config = dict(
    d_shared_expert=128,
    balance_bias=True,
    lr_router=0.000636,
    n_kv_head=2,
    attn_scale=0.0884,
    parallel_block=False,
    init_std_o=0.0,
    init_std_up=0.031,
    optimizer='adamw',
    weight_decay=0.16,
    grad_clip=2.0,
    batch_tokens=131072,
)
Below are experts of layer 5 (counted from 0) of a mixture-of-experts language model. Rows are named router (the router's row for the expert), down (a neuron's output weights, with its number) and show model dimensions 0-255. Each number is 128 + 32 x the weight over its row's rms, rounded and kept within 0 to 255. Numbers have three digits each.
After each expert's rows: a language model's description of what the expert responds to. This comes from a sample of Wikipedia text that the model never trained on.

# expert 39
router:147146110118145116096124182153145136162167152129176149130130117155103139143111113088117071107178141148134221127119138156056109163075104108123148105148157127094136168139117142107093071113147082104168159163167155122121102191144187085098150137121063145113121109128143119071156124152136109132154117137090113148180102159133159108093098117091116143092144135173139130138179186135123153115098099105131082133132111169174116217113129106100085087093072154141136122155141143039074108123118124160097171127086163092159155118067028098146095194087087088096097144109118057162152165199157115121170100150115104118156135115116093184196107152139078079134112117095102112142141138110117100179090105191159137176137160121165069118097174163150160206136128129088115118136165106130105095169116120
down0:131186151116123138093119160126150137072146037133141110126178127101159135138168165170132099132135078199146107109117108146163109074119185053124142091101107071079125122144150134093113149145141142098115137099193167176155113139139121076115077084163138121115103137180145114135125109106093110130092164133146166115083152098145107217134151134132167138094100115137109103142065119112128131157152188101174102161144110083119136170127132112125098116186120116142119112136136091130087158145112188116117164121167115128072186192128202096110082144090148140063100138074157160109115106093145127139109118118154129151158135104100075177106121080162085164171114111184118084070103130185085169091120131115174049137108166117179162151124108086156109083169135174131108169100163204122101075180177157
down1:141124116140095100134049089098119106174106139163128171055108137082158183185173128133148151103174099103154078145162176092139087151143172156150127120084121154195129137092096145121138149144177184129103133116178151137137132177121102146130186118109114143105153112132144100114098108064143137085127129114082106166116183125139122154176207150109157089110118048151104078150186162136138172143123117118121108153129122105087170135174131124107189126084128146108138131101119136113090108130098125119122112130059166126113166110052133069103135219110160182120103151177180081093124110108125178138148127099113167082125193070124134107087179190135121143128128126073113183098068137143100138112102076078168152115095087104143142100151103107111120181117059166107175102102110165169111189125159136
Standalone space tokens

# expert 6
router:181112148125142096132126174161123108075175183126179176074133177171082123114135103152137115092165167162140177200152149145084154135103087114123115147239150122105144129109126127116101152142112112127142139089130154092146106177149167137116084118089117133102127134099190087142144148126147168191210106114112149117167048129119107113068104145162136170110114109116139168105157171137156171097153095113094121114136071154116134148075169089151119091098166110129127143121141173089118147195067124141115167149164156094075090102118030089141081185138133117101137111145141065102136139135190071135113068089124182082134115147133115143143080146165117145142113136145149176127205091123120078122114135191161097109129142100143089159144142160156131157170151112052068104137128121128149061121123132
down0:114153091125154106110181104064099166195132126134093129139090096154098137150098105085121177094144121071103141178119137139127155125094079146091129086139113154065160111185184132093136113218155164174131130153169147088114117150079154110165120105145167174094138119144196151114166120070080079105118171142115145125146120062191139142082152097167125148141116119180100133109118082140122137119089170159124205150133145133132129075115158168081108117105146092140118147133127067179217150081139100119103147120093172151107122144140130133075159161156092079111124066079127090151084101085109171125144173084076127129145139160116126143112094122082123183092111153174146083151178089063128094126128078133142125138156122148097196115135206132115101145117110108103121123201147118116158198128171112
down1:125144156136124122070170075146134155154179112161081167142137116101085155095160124096150151101106083144136094124144145064059186145076120177154118163123124152104136136054096129069127122123067127094137116124091124154157186118170171107118172136144097183105111101127130070093081154103193156106066112094095089093064147100162164072114099197171148185165132205088136106126176112125154182114131122182155179110143132165085139083154094152112102099119131177161108106139097172109169173084093109080122125078134135156143159146137156144177163158123136133154136065085133129138171078098120162108102117144152140156151180135149124188124043069098170110122094144127106130141111084134101127141104161124142127120161129115104117156133097097125148140108147064187087186196126116157146135087117131
Adjective and nationality endings

# expert 23
router:141136124127113125118174173173131084166140146106157157156099115127050145099050090165087135051167170169111169127115158155127142135091139133088125118139156123138186173092139157119089127097166136153082194115124160099132093190102133064135104161070063123089121139152160110073118140164126122120192101129110079122235095136115126105128151094147129105082128125155142129108168150157093156125096147116110117155094141187086118159162212082118136103110093155094186159188136099094138088196112152126078143110168138085056118111046115093165079156114110132121145140139135080161099162179148140107160114144124159057155092135125120159147079142126076120183096122139124155110130152133139121151133135140147102154140137129130049116166170148191117165102161103057149100142149107144126100119136175
down0:116158158167181116128171057084109166127125144109126117140146128175150126127117100081103078154131155094183075107167069142116109162130107098125155111103083126105120128154112144053171098171149147120106138077083132111110167167110180172119095145124191143120110190163143104071176124226101145094132135136144138132119093171072122128176116117103164182096084102132130110173131112137156173123085125164112128168144142133070165105173113128150079110114138124088133109187150106171064195097110098111107096156149148125153137096101135097101141101149135094113176090118155132077122085146111179148155204128128179162089146048161079150148169137089091127089060108154137146173084114142135104193158130140145095106120100155149100159114166121159148134091129116130185108133089091120184136085111033
down1:118125115170130140183123111101122167117153121086133108139118132154089075113163075121149161108080133077137083150113143118143101134111120146124165150139104097177100202134101098152180078108078121105140121123143138108072141156126159100175144110137159184128074129092125143085158191181157203083074130106097090134162116182123111100083163096102114155104078119133059161196150147176170086084115128181069192140133070115167142141142135161100171139150146112149135140048162140161127205122099140139051087160204127103144151118086149075108141176159187145127130153121157129093148128152128133107083178102113171155120112134157115109135172090096125077149171106071111124130121121104136147185074152146163116102186184081166080171110156092128111120121124101112113140103137079129129160114164068
Digits within years

# expert 17
router:164123105139165131105111127164088136147118128167114106098085141127110136119075050160083141067155177120150140137141206214045161123093114119156142102177134124181120114130091140168089098124121081092125161160122115092113117136102191056124084095149081118122120118128187111087111121150129118189178072124103152145192083115124116116101128109106120170062095125178177164148141173130129155128161106147093149155102100153122079190111181101128124110104129110109154150101179122080126091145134136207110128121158116053124109165110112142131089212130170162080158160133146076112116109206170132130166134135132123110108124175127144176100100150118096143104141149075137130143181139133098093181082139124195067149149136129133103115157171152162104163148113132041124104162131093149093087155160147
down0:099170129159099121149095124130140111129133150052056160114085122088056117104114130156145148126111111115148121124093149122166166154137107170141145169088113170111114201048180129079129183154142124080124107106174151180102095035157108105129164137182044073169167122148118088181138157110153154108076109130085153097134174166146083158130123127119095138135084110144120086163143169094124120101110055120114195152134157144109090077147159150161165066125142108116113183104151169096159136107154140154137140137150161082107095079123127101080106138146170119177104144138109121131123118168131068111164096133135129126124094185120132120130083073083128183181140135189108109149153158181114140134113108173157141081100164150094065146152093152157176123141207133160111102141106109092190099109107171
down1:096087156118110123123110143124156118088110187152173142096142113151104113107122161134185076125132143120064205128102107114146150174168182093066141144121193171109117155105098112093085075184198122094119121147152085188135075100112129166141123131178125098129124136088070098142091121116134150142155118129225151087113095089173065141108105123158115070074158157127114163157148115148113123145081165161101125084105178168147203145216123129099144136154089118186081152139075091102104109105126134182146179119132079134127105137105093118088195087117107149157143097116059149072138163153116154101136150118109099075146116125152144108138139145110039115137163133149106110160133140172117177139081101113157143187187117133134159162149141151125132100086135106165096118127153150087201152153091135
Table stat cells

# expert 42
router:128108119148134113148153152169156121157162128118144178126119125124082124127098125099075085083174166155121183123137142175036166164087114114084135091186183140121126149099132148149105095112175094104171143098151163130146118141083155085113124108111099099121141125167144095065136134169145127175117138151116102118172095117134158044078107149069092141085113158155149145124130144166102169091130085114112107166100100160160142188122153091164135118111120145149139187170139152028071118136081185165079146139148137085170086097054048084141122176143103122102082154130101070129182141143118104100160110188144132097119101109157147156136094141112108062158064127131150199122164156118110073193102102183137093176143124139127134133104151168135161185156174087103122123172183104141120119156114147
down0:103143123141112132129141125045076133080079079101135166098140143148142075143160150096123117099142126149141045089111174097129197111152148189161099058118139138162136154196124125122164096123099158141097077168100084152167165119150168157113152105197174137129083145121087200031135118137112173154156124074102123143085087129148094092136123165154152124144105140103159092197175154137205145110103093147174173164140050055139051092125122121129128168106145085178120167139106117221137104162085133132106108142133169123112096196175172120119108130132109097097074133176134101081152097135154134218103104093098151108097116155146150141129159168139113167143140120128122190179086142126093123109131075139113152111103136114114104106115117111106110100140140122123099131148129108130116112109118153
down1:108117108182192100163160106123125124110138084149116196108155095128078135097144177102085100152187111092153118163102113087072146159189065126093155087122122143140208179157118128138119100097085116132142118145086053156062134178095091091051100115181123124113157152081128096147103125153169129093159158191148150129110133091136147089131121154091090110094151086130143125139112090075096128044148138183069178109099138136131142075133176091162106142133138131138159188155145094148106130114104086104143146162156106140079190113097149159113201101136104093189091125110112148097111138126142171155136156133099136149152212138137161165124168128134110204134085131086127115130174159212062149137136110183085107147140191130121126169133125105099121131124153169131084108147122109145094150112101126
Sentence-ending punctuation and spaces

# expert 49
router:162139126136140127086134147169111187132159154193178162117126178178089107073131112125092119110165163131097194105119129157092174170116097083175163109167123117138174145123158150168063139116091071123175171162153108131129112155104152131162111137096070081108102130115168117119091148147113157181201084120058109101164120103097117079112157122103072120074096161149127151126178191150119149094149123134106092121077115163123120165149127099183121111118076153092145142104125163090116130124082132152079160136162160119045131092056108112109077160088090132068118142143149056173164172145157135072132068144112138125142114107161216116141117155143096136161057112108120104133150126137162114122074149153168118140119109132190130159129129152144172194146128120080104102164132094142143051155171104
down0:068092146103106164101179157145142114141130104102134147111150137145147143107141093126134176081129130104060113103100146165150137181122164153154170168154110054143128154126099145136116082163156165127134191122101129151077160148067128116156152186121176131100200129115169176089095083112126159154102153126080150100120169200114131057164119171155081122092087185156105117143061155142135110166105091118155078144140077128141150127150100122142113091150114112162172176129103065081175082114148141120115182140110147151091200145148089099122103133114064170116092147145119136105152090150110105067161141156150137103145096151083110211129071188148147114084130164083123195122047179124132122168093127108095078147174115156129136130138133131087158180119116143071083083128071122116099173121124103
down1:192137173115126093089176142105190098132097099186173114104046155069118148168163139163080117128112081131091155107119159141100126130151072141111126171121111147165125142128062120110151144099101155131141135102116088120099123121127108164093124164157184131137109123103095142110112160075139092161154158151067134150132141069111078154164068100146137140129123148111080109143175067132085123122131149148076089106174146089161138139102143130195131104132098094170166100119170163124153138118196122149109167097150148115178097097050121133129102142127073132119161086120181074134088076130121127090150058150114143142081123113167192116108156160178127145197105097098129175118184159112149103161141178183104143117155127129115159193160162089119141175140095050092139074113113132179181206123124099
Narrative verbs, numbers, particles

# expert 53
router:178106108126176101125152120141149131140143150162137107106122178128082120114104087159118167052147139163117186111182177165118177133072135151107191107132112109146151168109139135150080088098203121146086156089130121152144095128079197114101121144092110121121092145133155137072122179174115082155226083135110118113163103126085127090112139112099132166086138126181180175162165178167139159115105114125086127091129122171096123224125161101123126115088098115093135136134124146109122135132101191205072144122172137011060114115086115097149067203103138128115092156168130072116108111159142124094148138137107134084147156100143152135144054138157081093159137145133124144139161118120145121194108122120186086107151116132137082126149109134175121163126118114074103061109159124156105117139142152
down0:138128104110127100155137093119136130117090145114106153187125064058115133131095088145058096184130096134106119069123053139122131152127065214133066112179063145100141097147119141195151128106178121129142126173090102202088123105124082127094166120116094153138124132166101116164180107161134135119102080109150180098074097127130182125127183147157135146156134098145138184142174164146100150160030136150165151110105091101170092159137129140179149133167097142135109114146097078104150108135100127085126092097076138151122123110183158185142137080131058157137210133054127173128090132065154071164173140190096153126141108117128125094170130153118179119174138083191139128142133118111167140102151118082106158141094088130106165114087128124162118126153134074137173140112118131137071135144110141
down1:166062097107093191153127132148171145171111093071120142143180191142086153180097184105124151109152096090166099152171068093187164088045148130094152161162120103110111172097128114102117163142128133137190132159158091092111093150106126175149140129131145185098136108138082104112086119145098071111098133075196150137164123106142064165105053123155101143097095155105111139130196079126135153111097139102131148134088144184126167075064100176130015126157127104177136092145120125097142154162122117153164143089113129083164155114080176168170134150123164162107103105115177050097120127127112133064147153138087161157125069143155090130122158166104101117104098145157132127146136145144134084085156132143179131121096105108092146117175114146150131116125107062149139180159127144120160177156131124
Long number digits

# expert 37
router:117119124132147127113147176144130112119172183149167136091138160152068122113104122139072076080180110162110169162116192156059142185083092168153128109167128099124135116136124119145090117130134140074075154136147168119145120174095145105137113174119112192114116159132122107091168167125116116132137130109127129156182168120095150050127121112130074140076139079224149151117167166132149148143107111166138130118088133141131106143202167107158099127069103122146108172128117125063097128135084124178078136103141100118135115174097144068156095157108108049119162137120170053178141147156169139088115123107093078098111039100180128140157061131117118129128082148099130155141168117092110098132061118131143151094183114119118085140119185116111097213130180083067109084146152132130096122172165177
down0:128171172107181150091187122146135159122165079115135114144124159075113138164141156112116146095125127144129062175141141156148127071098153166143138147122136086167144116171103134140112111129120096146125107072106133112133160130114145133069119101134125154138094102178107071110143089136138128045117116113059156163141146073149164076076058143068155183126175129087096102143101109075096138081140122127159101078211146108116197058073105120167177098185105138102122134160157191150130156076182147147170123129126148087147162188169208203129121096123148071132108176098097188109171109185120113142107183083126115137144144109107139095138106073117135162178171125136111135113082122139124110078112145125126128055115157149115161126112123107166086134068142128147146106054162149133159143127109157
down1:167173105106154116134121217142155094134174207201104188113075094120157108134132143103104118132141101151195146118152148104135122087152117146183111142108102179214128129165155144143162114094152097116120179139113071068054113181102152113106088081176114069133075132116126098166140195136096115091163175160084117069124123162149108123054120177128123108099068116117127119160195124162067117123103122137165117161087100132080097132158129203125152054106135121158116196110180103174065140090117140074160085147174073126128162116140112171148132155105117129155155083130115130154095114153150144132144132142122097092082133116086112050110163085117121169156082127115122121162170156102098147122126159142147156128160137134143095166137123103161104094130131102101109140148106079102087165107145087
Clause-ending commas

# expert 10
router:115129133146161101090136124155143129167167209118169127126151112197126115095124072125076126119187167131144155162128158180106169155082157104140104073165161108154088170105098150101074112090140106150097166148171178106159095140072156083140115123145095167111108164109160138086146130153137164160179052104100115090162156114126104147101107141148161138118143116156171097147131154181148169156104076137103127135108089183134143161173168069135120128109137127103144172141149112119095086149115174169089155101102176098066095123102000106107090169114125155084123112142146132113121191163150129089121148109133130126121103095154126077104100136130149044100138162112124140142146087058078104201078118157158143145158118144098089133206152130136109169117146120071108139140130114199111055141122076
down0:141155098128141116106165190109167075031102197113164121096115122067160141102096197064142119123111107124112073137099171136169170142112109100161119150143049083094101168082154136161131124141154117101146133150198108101118184135168123109161159160113102125111100090152087167106183164145104112122098115163135130102116076107171081100126155101155181147174102122100110124162151100121157133084137181180151119198068101119113127163123149118130147118085141130095169095112162121145147171115053113090126171162137119124142118165057128109076093158136136106150168165135128135095096153070120103122116170116133112136112131136140102115149110161213141111134144172113130143104176085211122171068088118096116148189103185129111052140153164143122111132114136146112043161140079087137152128135156174
down1:120138135029128143132137130104148097174169128128102123110147124074159218113148139142135068152168149122152202113157112137128144088116141095161144138142121146115066126173117118063160202114133122169124145109078122160149156115129149155163134118108150136117154122124135153153157138160145131083162102085077082114124103130076094185122156126053141210144094113135094131081054157109088142172164122056119099159146093131171134089130124109156175135128121114145105113106104124119212167115085115113137115141089198165181173095132106061090126137118085147122168157109124165115154104134155141109089120072118185154105122094128164077157184084118164156148129186082140167120070107062052086129143169147132152071167131108195127127173085152102137120093126156079109116155095125101143120165136110
Proper-name onsets

# expert 40
router:186103134116108124109131160225142153158137149164156132114119152089086101046077052155079111059128191135152136146128095146047193144106098141096158138174134089115156124111141145161089108119117041100115170165136132152104101123107142132131101177127100125115120154127173105083138180169151157176175086134121095157127140120111140082097127106104139128079115097151174157151145183138103148138146084135072129119057066171139131175164196086171108100108102100127131116107167117025125075190104151136128138136140130088085116135142112150160075150147119143102057182147120111093138183169167142163106160091176098079121135142113154153138091167100129111139167130148135124129183134109122096176096157162199082176130137105097142104126132147146146172108176135095102091167144133130116116140119139
down0:183152094142110126117142167139109183117183092138138075120141132045106108106208156148112181105126128163120159120107183136098168145121112118121164172116123157122166096133145132148122051059104131106078137137142084122076135168169170118087108110153085125115086174128111114088172125141099096105142124142085101118105139140108140150084117145087103116149102102168157201089164119129101144151145112094166135130171107084042105192034138132172122099147126082134157110191116100107199127155163132172140136091129172152113098116130101144121113128088112143135079157122089154073150162181149128164070111094109106094109156166174117087134118163219145180134127126117125105082099095123146168141127161111134139131071156131073108113189128107128111173099105089109130130084195125133237153135110143
down1:166075101109075141126078133111155144103115152133172056105105069129114077143145104060144199112125120146087217133171146198134046100120112076110162156101168120148166163155127121110137145140157087131160162081160083104142077138096134198108132163103140068137132121066095122128118126139145138080149150161082128148175114180105085126106102166065084169152130156134129127150083112136173126118106100129133125183159187148117142140098114141089131131096133097169133119054209132150111102136165121134132117170142138150122135171146115088133111130159135107128127169150149148117150150145107150123175091115104142136127207186192126101101125077098146078123175169159141129113167114168026114058113166132186149091166134123157070093123103175171120112109077128098095103104117147121131107168102144
Articles and table rows

# expert 0
router:144110119145155092147143150135146149150121196129114133088074097195085107111125053122103109105169158109129152141169144184117176108086146138158151099168119119149104152138151160173051117118164124132122158146139109117122107161105138094090121137153140110120140154154191129049116164135133172111203107119088076120164136092095157144113191145140133176101114089146117124135129174158145169093136070134053155105148067219105144123155166083138101083088111105110113162135140126121077104126158178175103118164144153106033109146119049143071089177180149142122084122165161115111109141153194108103096109089135162145149124129109125135134086141142135138116136166096131074093209071082115105129080159156168089141147156133111123145197164148147137165120130140089103132145088110110084035133153112
down0:155113097117126088120115123150190119123145150126183079121165089118117132077139145164170128181109177079109150085122152107165140166092153105145119108083201135136118093182145118098112109117129140120114154078125186106163175075106149091043136124105147147119110222072174143120166192102139123160173070130105140110102163124128188095117113114112164152083073135105151140157124110178133128179088108163102144174142128186089116036139100096065106132141114139164156117079110116137143141102139123145171095155123128146102119138127161091112150143137164167054172144163062144101153134125104083065124103159132139104127111144183140160095135120119195112168185184118121098129112130155171137081161103143122141132166090118051107092156217091142142112185105145159153126054121098104096104151117132
down1:172168134110135135163117077142157081130113103195147141082158157039098132129153193189086141046117160158160065162132142091134116115134090089114109148133118121113157082097124136220125086112125123139109139122127150196133128078207140148176156094125102117120153035154103120150136134130084097101112160141112126143075066079140128128121110158098074126122191100102161147134140078089129123149147161135115100116151149041133151212173127147131125128155076117151167141105094091069150159082154122138149158093197091101118154134113091168128107119141104158071124065127107077138172064104136112107142143134121154082170133136115182162126090122172095143122174146139119087132175186108166147109174134125119145137110138126123131121105162113151097085120118098173167119145169120061094159103184135
Proper name starts

# expert 14
router:122109120119165146114169106175109127128191174067176139128181153132086130109138131179121087057136162175124160146134179158130183180112152158107157109166146085132134145066161157117069110107181107158121151148104131126159087071075149104105105155105110126102080128104123120110146185139111088165188103122150133126124071136103087108148148128116095110077143133162133150117121171149165157124088137129093119082096138168130148166131140080134170107099146126159093143175081099082120145109059167243085179125179153078120083093113067092159066131135127154152147114182130092113130149120143156093128047121129129124122107137158184146162056130117049112170088141126137163152165173137128075155127146118168116157137135118134096178140179168167120159126155090115081097167164158115110059110159114
down0:066083150103108151106117105162080166135180093102119138088152098169147108093131185101174176111121106126132117152168063088110120101111159101143119085056122150172091158172181121178096123122111118044212179157121123107118123102155086159123092063131128105121083086097106131126136186116117073132113124133138078169143118124141114135202139116140079140103135160201136129179129128070197134162110167113129099110110142043123107135091098163163131087135189083140097132133170105090146102138089171175140115120189104175159185139090104108165122143096186155153140107093155139094098124068099097112108116152109165156142145164137111127162113179131143188122145174161140128141085130194079174107167130052141160110109147138119083146115088155139110157109115111094083115160144115124105166161179129
down1:175161109123094168110118097103111048118060164112176078165067165120109129104101126184178129104131168099142161166112138117101098130174113200083110191039147151061183130139120138150127112160179083197075073096152066095129069139131075119127097183117161150132147196128143118138110111165131110155055178145162120105104095181090166141128115208092174084119135149122139104160104102139128142102127092154127156176096152101153171137086171072116162136154135080106112125143121067190136093150141085186115124116164122117140111139154133138167108162111115150085138146072085098113114082106136140157138131152151073140103151160132114115103144188094171146149077078141140113131161123151138174121175139097107109161134088115109110189139131098099140145196139132128133171149105106096155152158130138
Place and institution nouns

# expert 12
router:132119131138164142086166172176088107151186167129142166122087093160131128101092079098118093100187186158111200153131141203044123129112098131127161080164157129120104080111107167158092085145128071087165174135124099114116160202155169084125086111145082154125119121120085093054163097100137130129198080144111113189141116129143127126100087080108103149113144118124182118198149117117132158097129090108114136117122121136158104200133166110132119149111146115131142179132170156077114088161154138162087152151126159096105152156097047108156090148143159096105126179114136059091119164185151139138154108146126073128140114152130146126125121113179107124117122123088125123140156143087118094213104113135189133199153129135122097121139204179175139155141124091090135115132181124136154058184148180
down0:133144143148138187104126123118121163104105113127070126121131119211139159131143108113081081153161147077091167131070128147109129080127128127145066110104136123150153128167152121127140128117194062132148123111123125128083152125105159161164120066130073123146204143185096154154122170086103089103196121107123157103114150079149159105120130151141066107112166127179140102097092094134154150149118143144149072097169176102119180161139099172121139142127191139152090132132077120126156155044133071084160108114144127135142133163157133105084140095085178203087072091128163145164193174052142083123116125158104115092141094165134149130121130109174182105072080107168138099110144173157146087107163143076134142133138064154135129053147097154191131162128052092148094128139151125122097077141170180
down1:162129153051159163166127153140129110088113059139177099110100039127162128104116093126125127103132166140145129079060068076122066184154165073095125167173155119097129134146124139145105125116136147106125087159092057132141150167157140126146146104152169117121155141078157125134119090144130173108160076095204115164102145108108107109108146123145180118133089137144150170172154172130142102121104167108058123153133061100130115181146151113126134177063123108154162098107122108157104120144161071101090176110167144135081162085148106137077089067151156118143140125121061161158099083143084125135071182110115129074109085084145129077088182106134132161183177175135121070120085159165186183163163161098114126108114126137196128111149144121197166154152124120088122116144114173130137119107116173
Prefixes and spaces before numbers

# expert 31
router:163122146191130146101117162140130102105189192171114159125111117161100104102146111171129109116141152160122187114122176185076152214063116131104135103125185129112157113115144170100085098077123097099113163132140186109153062160108200099106122136115098098100132140115171130151147134112126141130177108085140113159191089138128137130095123094114116144093131092148120211157158197194163183132080130140096132113084113133126108171137209080122089083105112103122150144150128059078127127131085184183119130151089105085097144142122056062206106152123120141124144125151141086140129125181204132114102063142090081109099129133151151179132062139153090087139113108122120139144172165097148092145099122134172107177111145137134129168098163164153098194145139115061118122137123098140110077126125144
down0:120136107084151163131123109121155016173135107106200184106094206095094137127104139122091082035120138126108154109156085105096096133172129124134159152145174151128130087059147135155161087123153046117112157090156157134174147160142149117170084117145087118110126154170170077033126151117113124143109113145097085088160122145157121080131093110108205121097142156199078119160119076179098084122156084120125142167172140142162189219142149102112098116126125089119212127148143115148109094118167113088124182154132129102101121137041080158159148173118154067163089104134101105096117138143121138086128148124148131103095125128135140114125158210188080147152097159109099152110122112138100122170127107119129101142189171141128145107117140082129162133102159140121118114134155124153158142122157120
down1:046103151133135099142087124111165061160120109141118153113108147110141092107149140126138104045128115169175117081128099063112132100115117082112136135114121161122156139075139135106115177140123117096120132101127148160138162175139137108136129120128119101121143193165149113107169234183163222137132104060127117154121142088088161129183137147171118207123145136135116097042150142168119097091139099172083131155161188144102151169174118092058140135142121147065124084162158147125163112109120068094128136163150067125058165118084072176187151107133162133112103139083156115120140156154076162125110126194107126108123133150134147137128132115079162124110132169115071181064141142143122169115068160144098106152118169119116099136096115119118173140145110053129086210153167101105140127137144091
Abstract nouns after articles

# expert 4
router:140145110136118118120120161172126090138192229172120132089148127170104147083111118110106065110154160144149200104128145185109102188102156129095150108153155082118158151071149141112102131096195149127092139118163144138129078163117167102117084129068112095104108155102112128098134148184125132173159081139159094125174092163104120097121130144156117132108090102156176141122192166186144189160146084120096143141102127195153095132180152078135100148101129093151146164151157076090127100133088130156089146142118128122102099161107043121125079176102115139131150125125122134141159115177168089116122092139096153094118075177158150134159146166107070123156128128118128183138180117068149106149065086139146104163134157121136084172164188152201132168119134135103099155167129091121086001137110114
down0:105121127122154146144148130167108124120139189116145121135115113138134165122107211071137166073100114109119196115100059145089122182180088096130107111137091149069116128104130121112155167107143109123146171089114119061070146151135158099079119111099147087126121092123129115137146161116086129140151111152158147076097105116104105093128127081179107107128142087209133118117130045159080145076120146173147089131123134098129091151122131139098124159091100135153116130222117121151145110147152139112113134089147163118142154126135129136165107186085122120157138092086026133154117128180191175131211092187117122131122157130169144142151185170111039148175094128147118162092130146232114148153097096105087200174128192143124115121080137123136148185153094121129110144102136065121165121185148152
down1:099137123109098154125130195112171106134124120119120073103150112203108103122126136144111194119158135130139060140085143155153077131126099073110185108148100151133127109105120125120147136120083115130108193115176171102126103108114131063133102124089131106101147084138110126128138099153115122131163079141162091138161151160132114127089077175187176099152130103172143148212151110154099137118064125041084076170135147126152196227125141106106167143151174055066106131167114168082152120108138090108079098141126169155098128144117109142183174183097103176117137129088111155145172134176122094162113120238086095088153133155169149049086133138063161125138112067123141154116124130103148134167189147168097159101112105138132112083162151130079106124133113094143129117177139096140142126110100099
Title and name words

# expert 47
router:149116116144162112111141138160105147144152181193120123123108080104078118110078078143111129105133194148130192142162119188086157156116145162138158094154217146094127102102133136125092091146138103119095172141122118126128103196081117130087131167145082091106099108119157109127119143119118120171225113099121099112173115120104145121110115110100089176099114094149148131109129184118150140083160174171106161086109120171142162178171198113124120097058131131174103103139124168069125117094127152199130167144137131065111178161111054086138055147112145145084106162202137060119110122170100139065172105129152097125085125157112183150132077131105108136112138128153118120141156133082080084166107161138187127127123177130092121138157142187140147181165129142076053139116175165122174075115139134
down0:156169144199126105117090179117156102139156150120151171089094073135143162132108136090107152101130148161144128118129135123087083155133105164188157119162123112125065117161074142180126133105125185145107109108099155104159053103154155102083155167172163111102077157112042168147124168167131111140135100142128111144133079065099141118114112139110165184135157176070132093109163094174104120156097159113072075137156104053061155116085173154143128141161153103164102097089163118077122123097108132105134162067161074111186167153069179149178177154136092174097124206110119117097154158146133086142111084139112099077141157136143092128129128111121144163095093164156159115181119139144150150156133060092081091085165116098158158185092137106098089116152131133141167127164088129046140129108129148
down1:164156077141120088137131067130122135145099085097116102172107110158165122073106129181187123170172134135120143138095151146156110080080131163183145100165139046129141157084124102118163165169103066148147130190099175094109106121164153099172119166087155157126134126114132159110149042149132122111072059151100142118168166168167129127132159211148167120176137138122137163123114113117147105118151099154127177186107077069093145091149142193158139141121135150109138167109087168101117147120095067092179151163115136152116164100118146119086139148109160142051159159138123147156066120116099160127154096171137107186161073144126146177164106091104130097095188109110133137112208127124119093128124131176093112107126110139172111136119133123094146055064092105127118089173116089157082140069147055
Education and sports nouns

# expert 18
router:123108112140145105087130101159153130171188178132200084108148194191114098121098089165096109088167150152085152132117172204086202143113136146075164150142158135110123156103136130157062077089161118142082154159145130131117078142146184105107127144064100141111118129102087113082108142156092168131175085122124082121135108106068138098148173125090151159106139116166140084149140193138141157128091124153086132113120103152105098155142130128168117141099113131090082159121114139030075128157094170142101181117133189086142153142097052105154100161119087135105119145179129078125110157183093160107127079151115161130126137136152164137159068147193057099142093117088133169140164132103115087121079085152194107149116139140123032137172128175181129146166135108093114110123137164113164111150149128
down0:168105122118160069127110128099172125133121104137200112089138155117108209099072160141132150166130120075130097158136123157123073158127169122095133111133095063088116126117116138127132184116139160112131120091142089132109177130072123185163126140094172159129143093124141116081121050098130131071175134061147071099150132159179192113167121140094082134123113119101126167149096143194119124144116129102111112145098115207154123218147164144170078117149123184137124142138120091141109149186084105138114173139109155150064130100081128190108093132168142102140096114152127191110156133164082151125122150153049086114135195126178140125175115183148168096145123088145138130114102085140134103151134154186100128092114110092121070181157047070109121138117157123168140145145059098075148100138152174
down1:147112107099139134119084175115138125140133157160163131116117132124098116146180122095157129137136130097110170160066126123122043221150092110178124139158147178162123134088085089128112098159110151164169115119089146087126126135134158158147192146126180140129082130116157097139160125119120105103168177155126053146169134137106089182102065119172166140164157166169135083147148110077130157084097133128129167175074130125106152165155082063163163179139121144087149086180163159132130107123057074125133132116103098154124057163112110156126078099076144144074128159159066134148122136165112126179115140122127091185095050140134165123151148168122121032116101145152135142168127103104108132171145112095084146106083082104156118067156153179164115120061090095101125112147114154082193133129075167
Apostrophes, quotes and symbols